{"n_layer": 9, "experts_per_token": 4, "lr_router": 0.000744, "head_dim": 64, "qk_norm": true, "attn_scale": 0.16, "tie_embeddings": false, "init_std_o": 0.0, "init_std_down": 0.0, "optimizer": "adam_variant", "lr_mult_qkv": 0.5, "decay_shape": "sqrt", "final_lr_fraction": 0.05, "seq_len": 256, "doc_mask": false}
Below are experts of layer 2 (counted from 0) of a mixture-of-experts language model. Rows are named router (the router's row for the expert), gate (a neuron's input weights, with its number), up (a neuron's input weights, with its number), down (a neuron's output weights, with its number) and show model dimensions 160-319. Each number is 128 + 32 x the weight over its row's rms, rounded and kept within 0 to 255. Numbers have three digits each.
After each expert's rows: a language model's description of what the expert responds to. This comes from a sample of Wikipedia text that the model never trained on.

# expert 0
router:135075129149151151173059148096130140125116114137070114136145187109111110179096147182115112130158143163124222146148158182136115155105070192121086145076088125136184090148141136118140182134119138095137146123082098117168129118114090130128103133075154125126163089170103116102126102057100168130108126100117095134138137089168111125116156154140108116142106156157089117166108121139125170130157170159173087173086172164086181107194138088136150150151102156135112122060100100124094141130158102
gate0:117132121093109182139118070148116162155117122089111163181120141140110071109091126185150126130089141129151112157096063139121152128140140121088088145169143174113052160146111157143144120076163148161061167147114087152093085127162114140138158197110099073212158152102131157161126151078102092167178168129104184151046132122102148139110131083133168122091121149124093099081123090126114128134130201147142100095136114147167112154122173103133147092148191069126062131135118145112068193149161152
up0:102156108084112122153120132018108142117150145125119097112133111152101141146107179154102163044111112120112177076178127186135102183173114141160170123087129131169155149190150135087062193166132108185113123154103094182181130120133157151133126131165136106162144118109137127168097124121105133156163108129126110161164096109154095149100115146139142107170109144133187101153090126055168116116186124126121082140169140168121165068078185144098129106124141069169158178130146130125127156191073103
down0:170073074119160178128140113132068059115116114122133118113119152144119131135203133115118082166144134134133127151156147143144150173116137117189155186107121126159113156107126129130117111179148172120144171067116073125147100101106140168140080063120113157178132148156162157153136123149145093187083123057157142134164067133150135092113087123150112052141103165111171137137099132113133139114103153119159100162160116156119132075114171133071106062109124067062096151135155074153122122168123089
Action and care nouns/verbs. Common nouns and verbs like change, help, care, deal, loss, father, often after to, the or his in narrative prose.

# expert 46
router:171196164149142105112184088113092129090167144117169138186127156093071121117090104186105124145140154108126159123176080127155186138117094161119085130096122191184094067154147103076116093124138152135090112186155098079191096157188167093147136114168160147153138156085108110158072173084153149116129150070102158099112177172154151073194143095117124193094145151160143135152092110146084114130105127114173098063132076165146144067181133156148095145123155121112133093096075088187126102141141109
gate0:176085127170140120162071135141119165157135146121117174138151049053100204157122136149144074192145109149126116133127193141114129148084101121143139070191086115114117114120112097186173166131132035124180127115112137129148135111146147146113079103128088122130139106164128061075096100144132101180122134125081078190193109152157104094171115091145130165101079186121067115094105159091172145111154127156068098092106149126124125148090101125116131144107139117138140101169107120166077119131135111
up0:153128157105104115097144095143101142177188161139119173134117121105109153110100125171102116167160130127129142071082139124184171179153093113142159142088164216173104077116116078071142117124113075122081109144125121108143205201106125124177089130142201143103184091150148099160113136061137173092113141070115101097114118086138118093177091150097128145120122045127171142131151140131109146120115122098107094114159105142114117039160118112137136147086144172080134111120114104136106116189113083
down0:133127156229169093134172126142136155144092162095139163140204137092131147102157167154124113169117191077081174100148125079106152168131137157132147096142082090163107129137126149137131102148104107094123092124123138080110082126144176101105067172143135179168091175156084133067140152135170110184124116158158131121114181120129082082116111080114174118146123124137080086106061083136170125167151092091137135139089103192163113114128175162094121169122076143101099106082085094128139199133203077
Foreign name openings. First word piece of a capitalized non-English name or place, often South Asian, Thai or Turkic, such as Ek-, Hong, Raj, Os-.

# expert 41
router:112092089180173124179108138125070055140131125216119103122152106098084076111092171077120115125111121112097105066117090138109121104201131104128088131133103075069093095191174089117176092151125115137185104122151090107163156136179095132114130144164118129151131130149180165157096142122188136107138156149077209106151146161144185149119170151139104092074120095129123152085185168108154067129078178091079127147085145131131097118134087127105191205101206172131131152103164135113121149184131093
gate0:093054148110128046133098139163110116064124138112138135144127150091099097149125117196146106165155175153109129084143127097106094068134109147159168151114121174108109189140145137100123180183095137119090130096169154131084081117126169116157120119126156116144141167111163138113091110136092167144145144127112118130157163166177107185146204139189140133082169144098205114085112140096164116100129164146157203107117206074187077167150121101138142116076103156158070131137113150102090149149160140
up0:120055173098112187107124148199109080061121075056143119176146194077165113141106109164132113122169107141120148110150132107116078077155104077182158127093139125098117142156138145170121182155148176126102108067115146112057103105083113118122178121194090142136115102174144106125151082116112135164155099142134105115150168149168129196113129116191158119095120178101206099132148132047191098195109165188100179106116156072172106143190086130103130141108151157147073130141085154118094163154154144
down0:093159143170132167118119084098115108140137143104132212093093104112143125125032112167090161131076086157097089141188097161108165139130109172103160132139071118148077151169092161105142121175103137138106109075164128096094110150124070064074067178128120197123130102118089166117177121053126140134104120105139101105065074143096158154098105145087113154091166134110104142180094141090126076166088174160145192100125158124118145120091091141061101132081114084152125124122107104138099191158128113
Units, places, name endings. Measurement words and units after numbers (ha, metres, %), 3rd place, Japan, Korea, white, silver, and last pieces of transliterated names.

# expert 32
router:148155169073130127106144124140187110209108146146069121116154109205160087153099087140040134152131078174164130137085139158157133146181190112109123182104135051070082142119127113135106121113119150146135164130174133111145121093100128158123134172156132134180142142087142110150073219121139155139096075144106085080146113158207113121136078163081134175073114146166110105099094086136101132114157120125134146228155091104147080138167140092098114131123149157124088182162090120170162138124075105
gate0:082131132170139166132071135098108115130099077154120138083094156141163164134117119078177174139209112090095190097193161163120162121073163041133130090144138117097071135128096079171086118112159128145103130129146125113100103076113099203109147137093118127100134109143103112080142138114093164198109188135122113100193123046110141135102121076146155128117113084169114126160196083115140108146092098136147100161077193105192145116147091107126170129115104117115119122148121070098115120106113095
up0:174121140116103072164134178109119160178128099114152160159135139137124119139099151107105089126127129101110150136121137170122196148113137170114153162137086156089077129085167128120104125142133118141127088152096127159171181153130164194092127139087077188159104099127144088112191154107123126097132129160098110039125179081128146166103075142099191115094108136174146088085119096155139153159150130192148121161160150081144122103105072067150148063134162082096123094150184119134124096100121112
down0:114137111131103163180108162118206130198172133167130090169121135129123168150079198148126147119145155107163150142100106101156155178137105102088143160193090119140119132151142164110129135160145101157173098103103143120128160107102088155091169104106148169122137107111112159089147141078146147133148170121089161154156131104096170155159094148104157196133146108075142087137117108136095156175120120183135107156123122132132084065120095147123202136133105100121091076137107079095100069135077103
Directional and qualifier name-starts. First words of compound proper names, mostly geographic or institutional: North, South, High (School), Air (Force), Upper, Lower, Athletic, United.

# expert 42
router:132101137160141134167122164112054149136144120120125112146121132133112108189104116126116163153121131130135134137111073089081140121065095161113074178128141142146139150111154118097157177156105118071133131155115080178152108151101150089145164130132181169171208157113199097172146145130173185158119155083161131124185135161174113156087109097152074159067160111139127099145107099112166125171106188126084144157119160137117198177157141097148093111125176057166149081114162158104188130137061142
gate0:122081154108144104073135115149112107111119130115200119130115069094091131091167079116080176102139189109152113186096140170128076170118153089049138097130113142093126087167173110103145115073117183119119123115204101156120154124149151109077126082116139077127124099141129179152147123203192126155136097127160108158191125133131110055129158075155078120154138086051170192104179144105141159141170147128167119176158138135192130079118154173155183173122135154096132067183140081059151139054100105
up0:143131094170126120133167077122133139128123131100072130116125189164085157175091183104149114140112127113128126078107114146148181051178073152099149145118147131085078144114104164135127087131091124114109157151133181174118082106139122102070199156152066174153119127137153110114130115105062123123139124153098170161160124115091100128112119098068172105072044144181157148124066143149105168087153146161149133091099111141086166146188192109083093192107106142109119154062120133179113170142141130
down0:146173153092145133080109098172214148111162091106148132189148108129095142093139140154120166093106148114136144090129130133146126095107136101129159087082143138161139130178080128051139128105138182090150138170100159137084123062162118146157190172169170089197111130164102078112123167068130115142171130132104143144076121073119089137153128095116100161175069123068146160117100159183141187103130097149132120095117175123117134107181174188147126147149109096200148127128178132151118099215110147
Zeros and name starts. The digit 0 in score and cricket tables, plus first pieces of names or words: John, United States, v. in case names, port(able).

# expert 38
router:140100059109079126124114069139120126127156123073172156110142176182154188143096100138122098162126107121166140115113134158146105160132140166140194100177127095146126116196147186153116154130124096091126147148114147112113184127152159100085094094127164141182151102174113155144186135098127138162115193176148103096134090146094105153134132186147111139130143138156111147159069113116119103140124107148067135166079138122083155192154125116112146101108092157120142106100139076141102148100154058
gate3:138139115088107136102102153159128145096164079116138120117138130069157088113133128136113150091201142180084117146166159138146163123111127154065130102150172118074148147114063097133114094146129102090155114090171114184110117149128140133126152151124105126082109190142173195165172126145109108134155148083094179130182170081101048066115133110107068103102098162121096096114152116127097137113122144145195125126132115151072145122192182108149117123199134106143158147175054209148181175124120176
up3:090179183130122112143122113136167152130135131102142133101104124083175119111084142083100169114080155160128107102076144121079101153120159172119129095148142066119164132129123108097154175114098150116118172116178070109185113118083113189202105153162140133135137093153147111152160130064109158099124111126095083130163178141059121153107085162185096098154120103080126060172090159147115078167108122118120162077143128068090162084110138105144115095131167137159057090125114166081158114125141110
down3:133120166122059159157128142150118064121093175147082171148129102170088066125063138115093181096177154064106089162201136117134113130063093130145099101147172105068165117096090116126198148169163097175101127110141165137125158149172126146103106119114136170125157106134087113182143086143100135099086166134134114206163143127116104159100142139128090110158149149097136155077102106093187144170057134142140139126180113099123140150113099099145175087166124043173126096139176172158093161203129137
Table cells and election results. Pipes, spaces and short capital codes in tables, especially election result tables with Votes, Candidate, %, plus degree and plus signs.

# expert 2
router:152113118115145215081139128121147169089183114155094128131116098132072094159090040144171134121175119097188162162098150129181168153132134116112078153129089113166136147157109101075131159109095116123185080134134152090150122186159125098113106150175154108175167123159153125180091059128156157144151186110136101112142126151122144052125112068063085134182082101103141117160109149131088099150170129132103096130082138129102174091161118126109135098115155112092118044120089129089111114102099122
gate3:083150134117192054181115115158139153167131107103119171131144153170156129133108140164097149101161101219162173070111142159127118079079140071169122160171134101080157095138093119090105132104087147147115120157144093154162146114119152165127078114129101095103142123174126168069099119089161114095173124095133103084141112125143124147140086079075102132135118141093147058121112125172173093125116088138073132124117083079114136130082099140122100143143120164176147160116116187122111167096153117
up3:131128113151075175185169112139201085098132127094105158143129107093111235127121121157140120114124064139103135094150112181110123116122092157129141149111133111106101158130169110129133154160128105053121124099085155109119187172165148169172084126125164152152126132178165100133120110073081165080146155139186117110098068095168045038090115125105137097070110111155098136121111125087109108171087100084175127086160179125154091142127128111097143125107138109097133084211131077183178084107076136
down3:105094113131142115060110132163135149160137171138109103206091150091116174114205094109131110124118089067095168099136133155113140072133111137083131049145096091088101096141137145158115146080166128057089094048136073177137124097128139178131124148086159139130167170106146129184166097117147135195160099090115147128090094089140127150165094102151107093133148104125090105138155096095090074096160120075134062110151133133127103098036102102129098168168141083165124162163126120124119107086140106
Short mid-word pieces. Short word-internal pieces like id, am, iv, ang, especially after capitalized starts, e.g. Am-id-st, Cons-id-ered, El-vis, Ang, Ros, Bas.

# expert 20
router:157118119156104112141091076109155139113173073104099142126155109155079140150114116189102113143108110089144127151087089150158185138061135111137139149145109098165139084153103099171159077102173178121142173156151081108105170128187113155157141136137092086174138092172136131179159152160174125144123184106059106132123138122090194138160115113178163166161157117096083188086143150141074088150126162168130119084095179122102189156062137093100188169110167096157180157132131101176125147112108101
gate9:117153162126122078208150122128152166171160138121129108171095159156117186142204114096159119097131104130147122110096103103135140106087099163162104089070143169105102108128088171141141048092177070149077161140171094130152175108204156136111167115097148104098113160155147157132121160148122120053189156094085119136175164106174137083111121180105163129107152096084159099127103139116127135123115152098168119052141141152078131127072112135127100094150101084167188160104136108113164139157099144
up9:119141089150154173043129109134101102082104159159163150130175100125146094095102135129093152152137140115072144116151208130113078174155123096082124127165141111119106159139143108142104199142129180130197110095089168135086066127052152138105128217119144156164103110066074097094130144093130146181086105196131133089083094133098117150139147098157073137156087143172100145099175111130145151154162100118104146187142111118204091128179171170147132153129146161087093099109074140157123093149142116
down9:138203131126158128141145141110132183174132219126102154106014139138112175089194131142159112140106128154133140141199125115163100086122102118111090115148127143096116161127170127131114113116140113165145120124113109109147124172132060063099084122103169129120158138117049083061104108120145123101162133097131132087110094148121087156113143120144138098102138131209168101135089134101130170089111108142159091125121151183093087096131125097182092115116173178127094101118146098033153032174148185
Place and surname endings. City names and English surname or place endings such as -ley, -wood, -ton, -ington, Hall, London, Paris, Chicago, Boston.

# expert 63
router:143072167147041108141121173135066121155181154123072107130153147100172145136112120120122135116134095137169185147150102208089148175127080110102096131128152164084172130100174138100130182117146151133127145125080049149155127076143137120143137143093148147118137109091188115154149089104108153128125153102123106162179105119137085134174093165133115131110148125142148194154167099105126126179130109155052094179094174170073152147135115098100145102151094130121140120142101159154123106125141138
gate0:062117055123166067158145185171146172121106136057153085060172121122115144111156125105091145176082128129127107161108129150169100201105126147089113166167157156086075148191142145137084162111137134132135152131100145153167151149172193106164166117146125085155178134171107112106099138136118108112080094150134106143042100154173116158057201112088164163179141053133139138085130194140143136106105164111194172092112115092133114135158129132221139082163177189139108109094163134168089123127100084
up0:095080181101103197173119169140141096098183103083136096101089107038195154093162140063128057106069163170185117098104098126088155124076164203084136210118143089115165133129120168097149108104139138114129154119093100118175145122112138112094171120170096133115159117175035124174153165149080119179154106122100120166124107134157152153152114195088118160130126113151139084134086138095125124114170118089153106168154103123168109153162130147126110042176146137133089129107130159124122108168123029
down0:064121151118109085096104147151171101132104109142149148104064184073100081058143114157164108171143117181134101118114115166122137165121112201116163183162157135054115118099129167127131126125135141154101128108122113122132150106039102120103127094100117098132105161086118149143126129112174159171171127129068096158108133112161102111145105139127186195135095095119127065155066140112175121116127127079140166121151160166129088150117103080152178112074093103086106105152164144163128234071176077
Abstract institutional nouns. Abstract nouns for fields, programs, and affairs after articles or prepositions, such as education, research, care, rights, issues, communications.

# expert 49
router:152130203116069122163102147121073152086162112107148124077158143084106141164061087145111141165140082164137163115110122134112096136057145149116142177162144119116184134149089156084168192101143110110113091086097070134117135120102138148171120070121145151100170105141112141171127104127176178102076095149148108108113139130200151159064071135158077159126123141152112166143127125133160135151146122153079110152095117085117206125140070110092123155099144092183092109183097149150102126130126108
gate0:168142144133135104114155131117188114117131179121084143151080146174125159145137068100143126131199129106163106125196079110120178131073111102145115115094152140152095121132095148116103119126066146111149105116143106084140108123137129090041139197135135103143072148099065150131089092103161096093154180085150120095149140075146148102181154140171079145145176199134097073088131158115170173152108124102077123099096077112137120116139148155107140137117173081102132093144113099126163131095131166
up0:123156133082105117116154072121144121165150123099099113117157186090099107127100107136178098117141101126152113123190089084104119177159111105199185139113129153107099176111117146106037121121084146167086137119122079186116111110144069102089140124160135112047127097097148123119078156123167155094133164146132060117123185157153134137152179141096106180167129159192111089167059139135140080102126147079164169106154157082156131153152092119107129083123117111146173147150154151157171092091090118
down0:080167113133077121081156157100136113079131149142139121125140153112131127161092205115042168106117122127100117122100154144103164121087088127196122164128111082118139129114202139121144192092113069133058087113148097095182169098174131156117114135126159090125080094133150108135113121144205175086096138120161112100081133122134132122135133136116138098165152103116136134084087120153105149089120116104178154131149114088104174128146107149121158104117174164131098070116089131108166139076068147
Rank and office adjectives. Adjectives and nouns naming rank, order or office after the, a or his, such as general, principal, director, first, third, Court.

# expert 60
router:098172065122081179098190124127127174121112086139143163083078164139177114164104123160172096098150172127139086102183155089088078100123095124059074144131147106130106112140136154133093171115108086130127171089128132161089124153157157134167172095145085141137080144120157152117141150141178122123193115146098192102161096117102169129160101170179130085135109150169139143108078120157182120104123128085093083177088130179129087154145091103103137139096177144103159115146124155104136155077163104
gate3:131112111129156078146131121087197117076195139074172163127138105093142138159116176172123145105151188109113153149165155177117138144109088062133201120135126162221174124084072086096073101112097110086166166133096083064095113078185101119118129122141073078089124069183097197072091137133121170131163112166124121077117105102149178140189101132169105146152116110147090218108105076128132100120115083116109100125133108135142114096163142120141160103115118160141147099136149092136098172076127120
up3:075098108044152128134071117094129129123138110114125104098135131146137095186141087131155109142119118141094104046152118089117109140206110154087023146101129077076120149183113130124074115137125113196141092162181146160110120134136177162105129144115112156157101168138162113182149147085097147118119158148140075124119158138102141136101161113145168138132149176127121048075127085056099138099167165105177164147148139133184064145100110134116109173107152120066125094162059142159165069132159158
down3:156127116166152152162153111088137132162113147144102116129130079120127066107118121116109138153113105114185111188107146134126111168154117085116133102115164104132139140139186074161112129133138122174136105153098129114097146095103197084092169082099155083120134090131096130098176125112164099145109107097131123095140164121163110174080187135128105136209108140142142176186168141132117177137120145152056099035140044220113131143128174145077098103127103146148117138082195082087146132164147175
Indefinite articles. Indefinite articles and quantifiers a, an, one, another, every, usually after is, was, as or a comma introducing a description.

# expert 28
router:124085158127135094119160134170107119160186147113105109202129129165171091176112092070134127160069144050186152111115126109136159140132103128161083130122116113060128091152143111132129121117095091111136082176179114115156103168136119177097136090152144131126134195119200154141105078157138155130208125116122156113124180138107117145148138151170129150112091073138149114156155124141099103160155090168151123172156101135085095153127146134116121130165139187112143170147169087183119108095159058
gate0:168092126145161134173125171187112091103072132155158084142095111101144122139185097105093122146173098151155110127146111158172117127159139132104151060077124151136102154107079096170127093118138139094141139098126098177161144116029163153139092193108101108076059113084114114117105143158135136129091135138153162100138132158099136135111125100140143215131095121095140142157111123159185151120085140074172138088126125157124134119128118152134100120151066083178125111152101112130177041114150077
up0:176107163152091154100118174092183093143136089109134102123162142108109147160142137115179154089110085137132055118091155117101135142179110101144150147135122112106088080126109161089152130100165172062164114069110125130146114064072126141153185169106143172146147132126170117125117128126125100124157120160128108140156125121134234155132125130112159068089111100134141129115186180143080129158177087166172122111085102120141154141070171145111120073128100183088128088100086154121127119106174169
down0:122145094123134151048092195189135175158117153094122093078125127119208052116165135120200155109125144143177167104164130155179148137174123136084150120138109074080162127145181108117162123122107142130126109223143167071107082142085129140082096151078119118133067118136174136216136075150188118152110120154106135115140144180179176149040141136162109193107137138127118144154142132203100161159111141059161118141126089106177132074090130166145098123142104113108072097189198141164113151170121100
Event and place nouns. Nouns ending a noun phrase, chiefly "event" in sports reports, plus place words like Rio, Post, Mount, km, and terms like term or episode.

# expert 19
router:114108124138107172096145082130159121123210102143127146154190057155108118143110097143107085138095159154110151099097073119120095116144188098131142168142100100020172176132115076111163138131176108128092117105113114132108146088144073078127132170144105143112131107165083126156155193145181144143133077131106146133174079167170114152112120131156113084134115080120108111141190132107117127140134132174088126171089180091166176195146168124089159153174153109136202122121145128097166126210157012
gate3:134129030148163140125107128108090169158152163135099146111139180102114065068155142162134135122119167134136131114134134102124125103149190096185171112130125155114151139086104120154081110205143125045067130095111150095057150142078134152101120123103114124147096093162175125066194129095077086116089136100123141126182146084142080165063128150079105110127164140089135129108094129128112120166087118103170170099110140101114180156123152116085131140122121130130111157166089182140130183162153076
up3:137101159130063135102085166174103131133083116122163113119134098146173133160106128111136083136136090148144151183121158150099139192099154123114107136126157101141127114119126105092121166111093149170169125120111157141164138091222160150154159088113109140074080080106136103119070104116163172046098206070124157115149098149139121108166103098124134182127097090154157172158068155149169171095151120115134095159165113139154126165146132157098133137117171131146149092089156146162067135121103135
down3:105147160180131143165155116087143109133143132125084150124137135176058166062112142192103151140129185099128111164113101146136123131120153166117150108093101057138166148072103113082099157163076097130088128067155147192148142126129085136148121091162084144099162127148106121142142159125101155099188103163099154161125151135127099132146108173130133151134163095139099151085151131132121111096152143129153152115141145143117175072099096109154118165124150138139104132132141155088109053099123163
Closing brackets, name endings. Closing parentheses and quotes ending a parenthetical in lists and tables, plus final name pieces like Juvent-us, Loft-us, Nabl-us.

# expert 14
router:121161090095146177152116153110162106170130085160099123094147153115117175098099149115146089151128087173120142114085121100108106122108177154077114136162179113070162113110153081117204079119077120065119071155086107137124080175138130137163134121160143069121162141190128090176093143132072158136113086135123188131151075165160125078088129123125119079118091108098127132142162165114133088158132153131125073188103080144105162105141101121085150123119114089086126126115123151089088155108152077
gate0:159128142128158120145120211216134223149149132149134124123131171124134125139144145099190125118198160163181116132184141135157140144126079066088205122099135171104142153108132120156131117134102090118119112146127144139130157163097152090131169128172084081113153124105172128105120116171085140088153149133116104104129131117180151073086163151164078107128159125097146140050128125119126113085100102067183186132129070136165144110147073193129113104159118130145123121149098149070111130157119124
up0:145116151156086079132111121088029122143150144148144104135136111152055079102134149129104151156142115112093092087123074168118149112090173160133077133068125175127065141179088145110119147081191108147153122129139142119186207184144130082137144116135104149112152132107116095127092180101106122127147167140116133133132131170147185138146136122138191116096117155118150170080126049154144123131118111179136150127131142175215140170141174131123127131142163125137114140121143165129192098114105186
down0:104104091092129134049169088121132201136193126093143183159105107162088176098082128089139114140151139155134147132112146183195119146087185118112098107178154116087088125141137115119090121115163175130117106186157141128135157119097109111115106145133147178100145128074130171118153103114196184124172130174075081144148134102089199072136104119153083123146156110109111152123143162162103113094068147131072099145129161107067150150126130156182093129138117195119182111114145110061122202092132072
Nationality and scope adjectives. Capitalized scope adjectives starting names or headings, such as World (War II), National, American, International, British, plus heading equals signs.

# expert 3
router:195099118085098093148122134091100164140158167094159113145180182101109104144094085133097129119165168108131136179103076196145166194111104225142139126149127168145108130180132110089115160113112137105061136152089045141130137141071131107109130141103137151116149115188067169166164101087140105109130086099151159138172125157134084163125122124081118159146079137138071215136101169137158144129137145148089078125085112114106138142118118165109128132190125151122152081106106154168120125154184126
gate1:063102137104125118120066125081171138166072128163111133101107110080123148137173183110125138115093074126108117137144161096158099147116186087135122126184121138141152104133119187172113081152187119126142178101138142185078063097117169152113093169107136114136117157136093092091153180188095146120145132122105146163181094136100117091126126127158133141099143139125102131117098086174130186126121142145128149197188146128093096126105097094136114138119136121176076141094151097143135183140143143
up1:111164168150139156151116136141133176101155094056058161164131159147097083161117128151187133179115151167084147121150131127060092129155073123111144150112119151159109199147183121128139121122105169107096124116155101178119088154158105108110178142124136124137188172108135131144097139103101160142118114096156077129088073070048135093172179093100166130118129096157117105168159096128081135086175103180162132130168084242159139080137156132151064041104109179103129098175100160108149118122122112
down1:113139123138170169110072090101181112141114093133193136143097116083131114124107128134123146164131165114105124148111152102136133113131127154121137176125120122164138123174047150118112132143114125147086103103102112106123096131125192085070133016165140094118115104060114107128136155171142145065213165087119125134185182103108150169134149126103088054124116154130112128124119155098143105148161134180149143146118104133097116115206147156130085084126119167084146133126108067106153059116142125
Table cell separators. Pipe separators inside Wikipedia tables of athletes, results, and rosters, plus meeting and joining verbs like met, joined, took place.

# expert 44
router:114141151145126122108095087111113085147210101158171139100161114141089087180086150126143140102127101077138111105060107111143161164117074087124146170162142087115157058182141116182156119134135107210099165114153131074128127083196109200163135147148080125158089136157182147161101129150177149169107126134111087104126165142115195133098113115165080103090188098133090214089166112097090099118158077091085166138109142095176058152160116119125174134158160097167132130114120111146108117089102129
gate0:144178111067072135105121081142161103066141071144107113101166129108144070085109161075106062056105109111110149146137114118125123169148110164088096111158158153112103141075136109136101141083115117123069099117185171059125137082129130114076160145173154177087123155177136117154125141125165165085101176125107173122121148182086102082170124171091170107131134180116075115176144142171103106166152139184116136080118162138192123128152161167139082136101181130084172135151180140105168107156167083
up0:134149163197163115089125111096116112075162108097123142094095087114115111153162082086145108091079066108083067149142079129092100140162153121168120094185116092107129090123100107149116124157144124107086102097178182124149183103148152123096192150129120123105126133140169142174128112145191140067122154143154097100143174145100090106163130171157137119135171099106132198112169144095133150129154101129132107123146152134174124112118120160176107062124164136182107141139159192157105115152170145
down0:167096128076116154155131127109147146179095139177146103143107077173104094165087181070155124153129153146127044164157181121130086164147098118155172147120108148134113167148103098163108098087102130138142126133126170188174099085162138126112184165108089134088112082121182062134082124169114163142139125174103080150138157102092093149129128141100162114121133079103168143106106113137126084152120122147097068096189106126084138184084086108128142112081132083139140152174115113124155141117124162
Name and region suffixes. Final syllables of foreign names and regions, like -ay in Galatasaray or Magsaysay, -istan, -shire, Oblast, Island, and Championship, tournament.

# expert 37
router:161121093156114131116107116096124142130142102115113082092143147138119099148117092152115146120131109127155112178158132116154116132124110150111090107121125105155163182138139131113164150158213122169126102177159121148152118147151080099124166082128124150163162174144194205140197126186104103154168187142080149177187135189135132158101124144198126074151194133190098177144081071132150082092078168139135173102096132194047172101138127113149114140057173068109044087123141126074104106135181143
gate0:094108172109148118176068060100123187097058130089128118140099122175157101146148131070105147116189085163167097120128129087133135143147113178121162126148106110103139135133054111118133120120114154146111102056153166147148145160157139196112131149145164138143177175092113098144067156132136142097050164140102136121078175070138088042135112137120104148088087085214132105079155106081175104114130170205108117153079119091178146131158141093131147095154122065140159129099179137140232116117094115
up0:140139073143127134126145074157091076077122107081146136100064123170082143116093184159089129146178163137124095119155147060173085103072166031100126121155102165144097112115107162111118116078147128119110204144124128094093098145151093122120095144182112150099129109148150117132078109128131115159130158079120075101132079130134148081086103092122139156145147219137116066104093118101185162152128087169076097162115185097140133097102135127078115212079132158156139149121086148139114095109076148
down0:091130090096146149145162130131170158103105116146101126155162144166150151083050148149138114125138141135126174140151098097146111087133103143167130157146124103138159108031134161161127118113127160125121121111191104190142064125167161107084158055170199100112103087110140098166083094093145178092168113126155116090146154141161146103173104119113086114090144142108146146124114117141100156123110101066148152182131024115142124076185138198160165191118123118069099119153131169088172084080129190
Number-internal punctuation. Colons, periods, degree signs and hyphens inside numbers, times and coordinates, such as 1:43, 01:45, 36°, ISBN hyphens.

# expert 1
router:165139136129098117101156096097149153133126143127121126104145141192094102143077122113125096136165093127158166205118111117109162157120127155132127140146142105131114135168161084094116095151078120139174140168162051158149105150137108072139142109167120146168104209124171081157099146119159120108132099128098104153095146141142148153165148066145095111100054095118123120105141179094144132121078170161092136106148120130088118133090170068107175146118124080109212091027108168116163118104177087
gate0:144130124094107094131121120145134133110105189110188077162163100119101106072088135143117092203166172132113083189146171135161098105080092109141153142105169187126193143102103098115140035150120150100098062158226078113124163144126160122121114159121126100103192155158125140134118083118072119182160181105076117189128171137148091113139160099110138095152116147110118096085091125096167173067133150125186112063106136106096160155137152105123145119130108116116165146095121181178140149119102153
up0:136120113083111123115124132162104162148083099157132152102067074115093116072136139170149161139130106108128100116108124156115138130128103109110105178085148120162149125105130177132129119144071085193166110097136103161069131141191154144069187059115129134131122102155078207192139125072151142090137083109116130120141097103130111129154080112155120125138177170149131099045124158084127162125151155111161114113187131155123200143135109099161168148168196099134112183158047123079091091156146118
down0:146132160109132175139100150090118089141121073174165163128147163134125132089085095120112079068104113097115109105153092103200054163114113130094106174090189126096111205131138153097114130165199146093093104125148116110156143186077062120171137140099107102110112135094167122139142118134143060095134112081107122123165149136179120105173129108075132179126149113125081141143150136120146129110087170105114135206075122150090190122128078149058142080098137099163100105094145132121139128146143106
Name-initial word pieces. First pieces of proper names and places, often split mid-word, such as United, Hong, Gu(ido), D(uterte), Sh; also Chinese byte fragments.

# expert 25
router:178098160088106090179153164092153152141105099124109170111133135161162124164184077081091123119188105168078130172100058087135109087110161168143117120137105134100146191125142160135099145196122086129102174137099151195195115146140150155106103092141139117141107148071139117102156100179141138110116122149171105155132108189088110116147168165160159184158131066094175128134102133164163094064144131152197152064095169162131123132088132113166070087180170117158138077111162128084184112106128107
gate0:133117153106094143151108123135071077120077088123098129084145098146112180104144140133112168161113087115156159089090146105106091151138148094066142168194152116152117132065073132149076127128140158144157137092140166104127101116111164129165127116086116158133104120164118137114159140169163148093099207134159185144122166153161095093135160096128133133112150139069144156094121121097102123143172068064140157136172118065112127150144137179118132155052164086089101143067091060130104145109230082
up0:122072080076124117114085150135204150102157096100115091123150087094109043133094102135097117104085173153118167166182129129201140136136110160091092059155092135177153125163175149145104105167092126136076104125131140152116146118138118102029116141110119076155111126160104153100112076096110078166145165120078138124145101085098122135146103101168165121171115139174151152124076102197121117173086133172114039120089127165101187106125105145093124134092148110107163122197110156126125177078048174
down0:179150094091140149119186111149184126194136104199152177106056155128092128157152138121110150107124126105129130160144134153148190124124110151119187163177093078179148148138129106106102121116128109054110115116145142106196168175127153121161101139174106140096112093181163124088146089115105175137141143143145178115119126067144072080076153144091121121118121108134076117122116134112152079094128128109135131165161120136206161157127123091096148115159127095126139155139156095152161162131149131
Blank table cells. Lone space tokens in tables and infoboxes, usually empty cells between pipes or the space before a number or year.

# expert 51
router:084099103077166163148115086106186123038146160086115151125135108130120093098147163144089136136152143112096144137097151149158121194156124141066170117093114158110124109213144066176136165153150135145129171127159118143104182143116166153109132128158086134155160146121070175122156117114083100169154136154133113122159099099100167111097177157118171168134072113162118141073129109118123175121129134197148065156110141125164142095111112139182188168163135086138070114145119124154141116095100144
gate1:125131133090152159121121087127146127101114138132126136165077170110099118173202138145130102091113120132098161101120082162136104124117082132111116106108139116191114119164138109176111092109154143079139165146191157198130088078153092152081149127139135137092136178077162128123111127169077099132155103164106122096132128090150158067158222113172125156096168118157117122031132143123075175159136135186176139119106123172108120126112097189185169138197142134160116105144156097099126057151088199
up1:167177142133077085115110185097109093153148090134134127152132126078108132099071070130110106174158158159139154199139117128125123118151214091175216122122153137110089077098135157071147143146117116119117113132018108137162121150138180116162127135131159169167144164163123106135121135118209166074118117094154093088124138135153105105157044117153134136095165138124133096207118099131190077133126167093084126168146086118183142063139183114130103093036079109100130096125052067130149135148173105
down1:108103117074103111146160166072232180116127174105075142124059150107047128144170131148155122109151115108126121120139157111102097117137122076158114094136100124124124135126142149124098116131138102147113131132145101170177085152145117103098104151142163095068198150183134097135125113114075100080144149127114149154074046118136104130114132182118066137162131097134122098183107101153138159117146177161197076086083115094125139060115113188120142170068108146102167074150158111116175054139069123
Personal names and separators. Common English first names like Peter, William, Frank, and semicolons or pipes separating lists of people's names in casts and tables.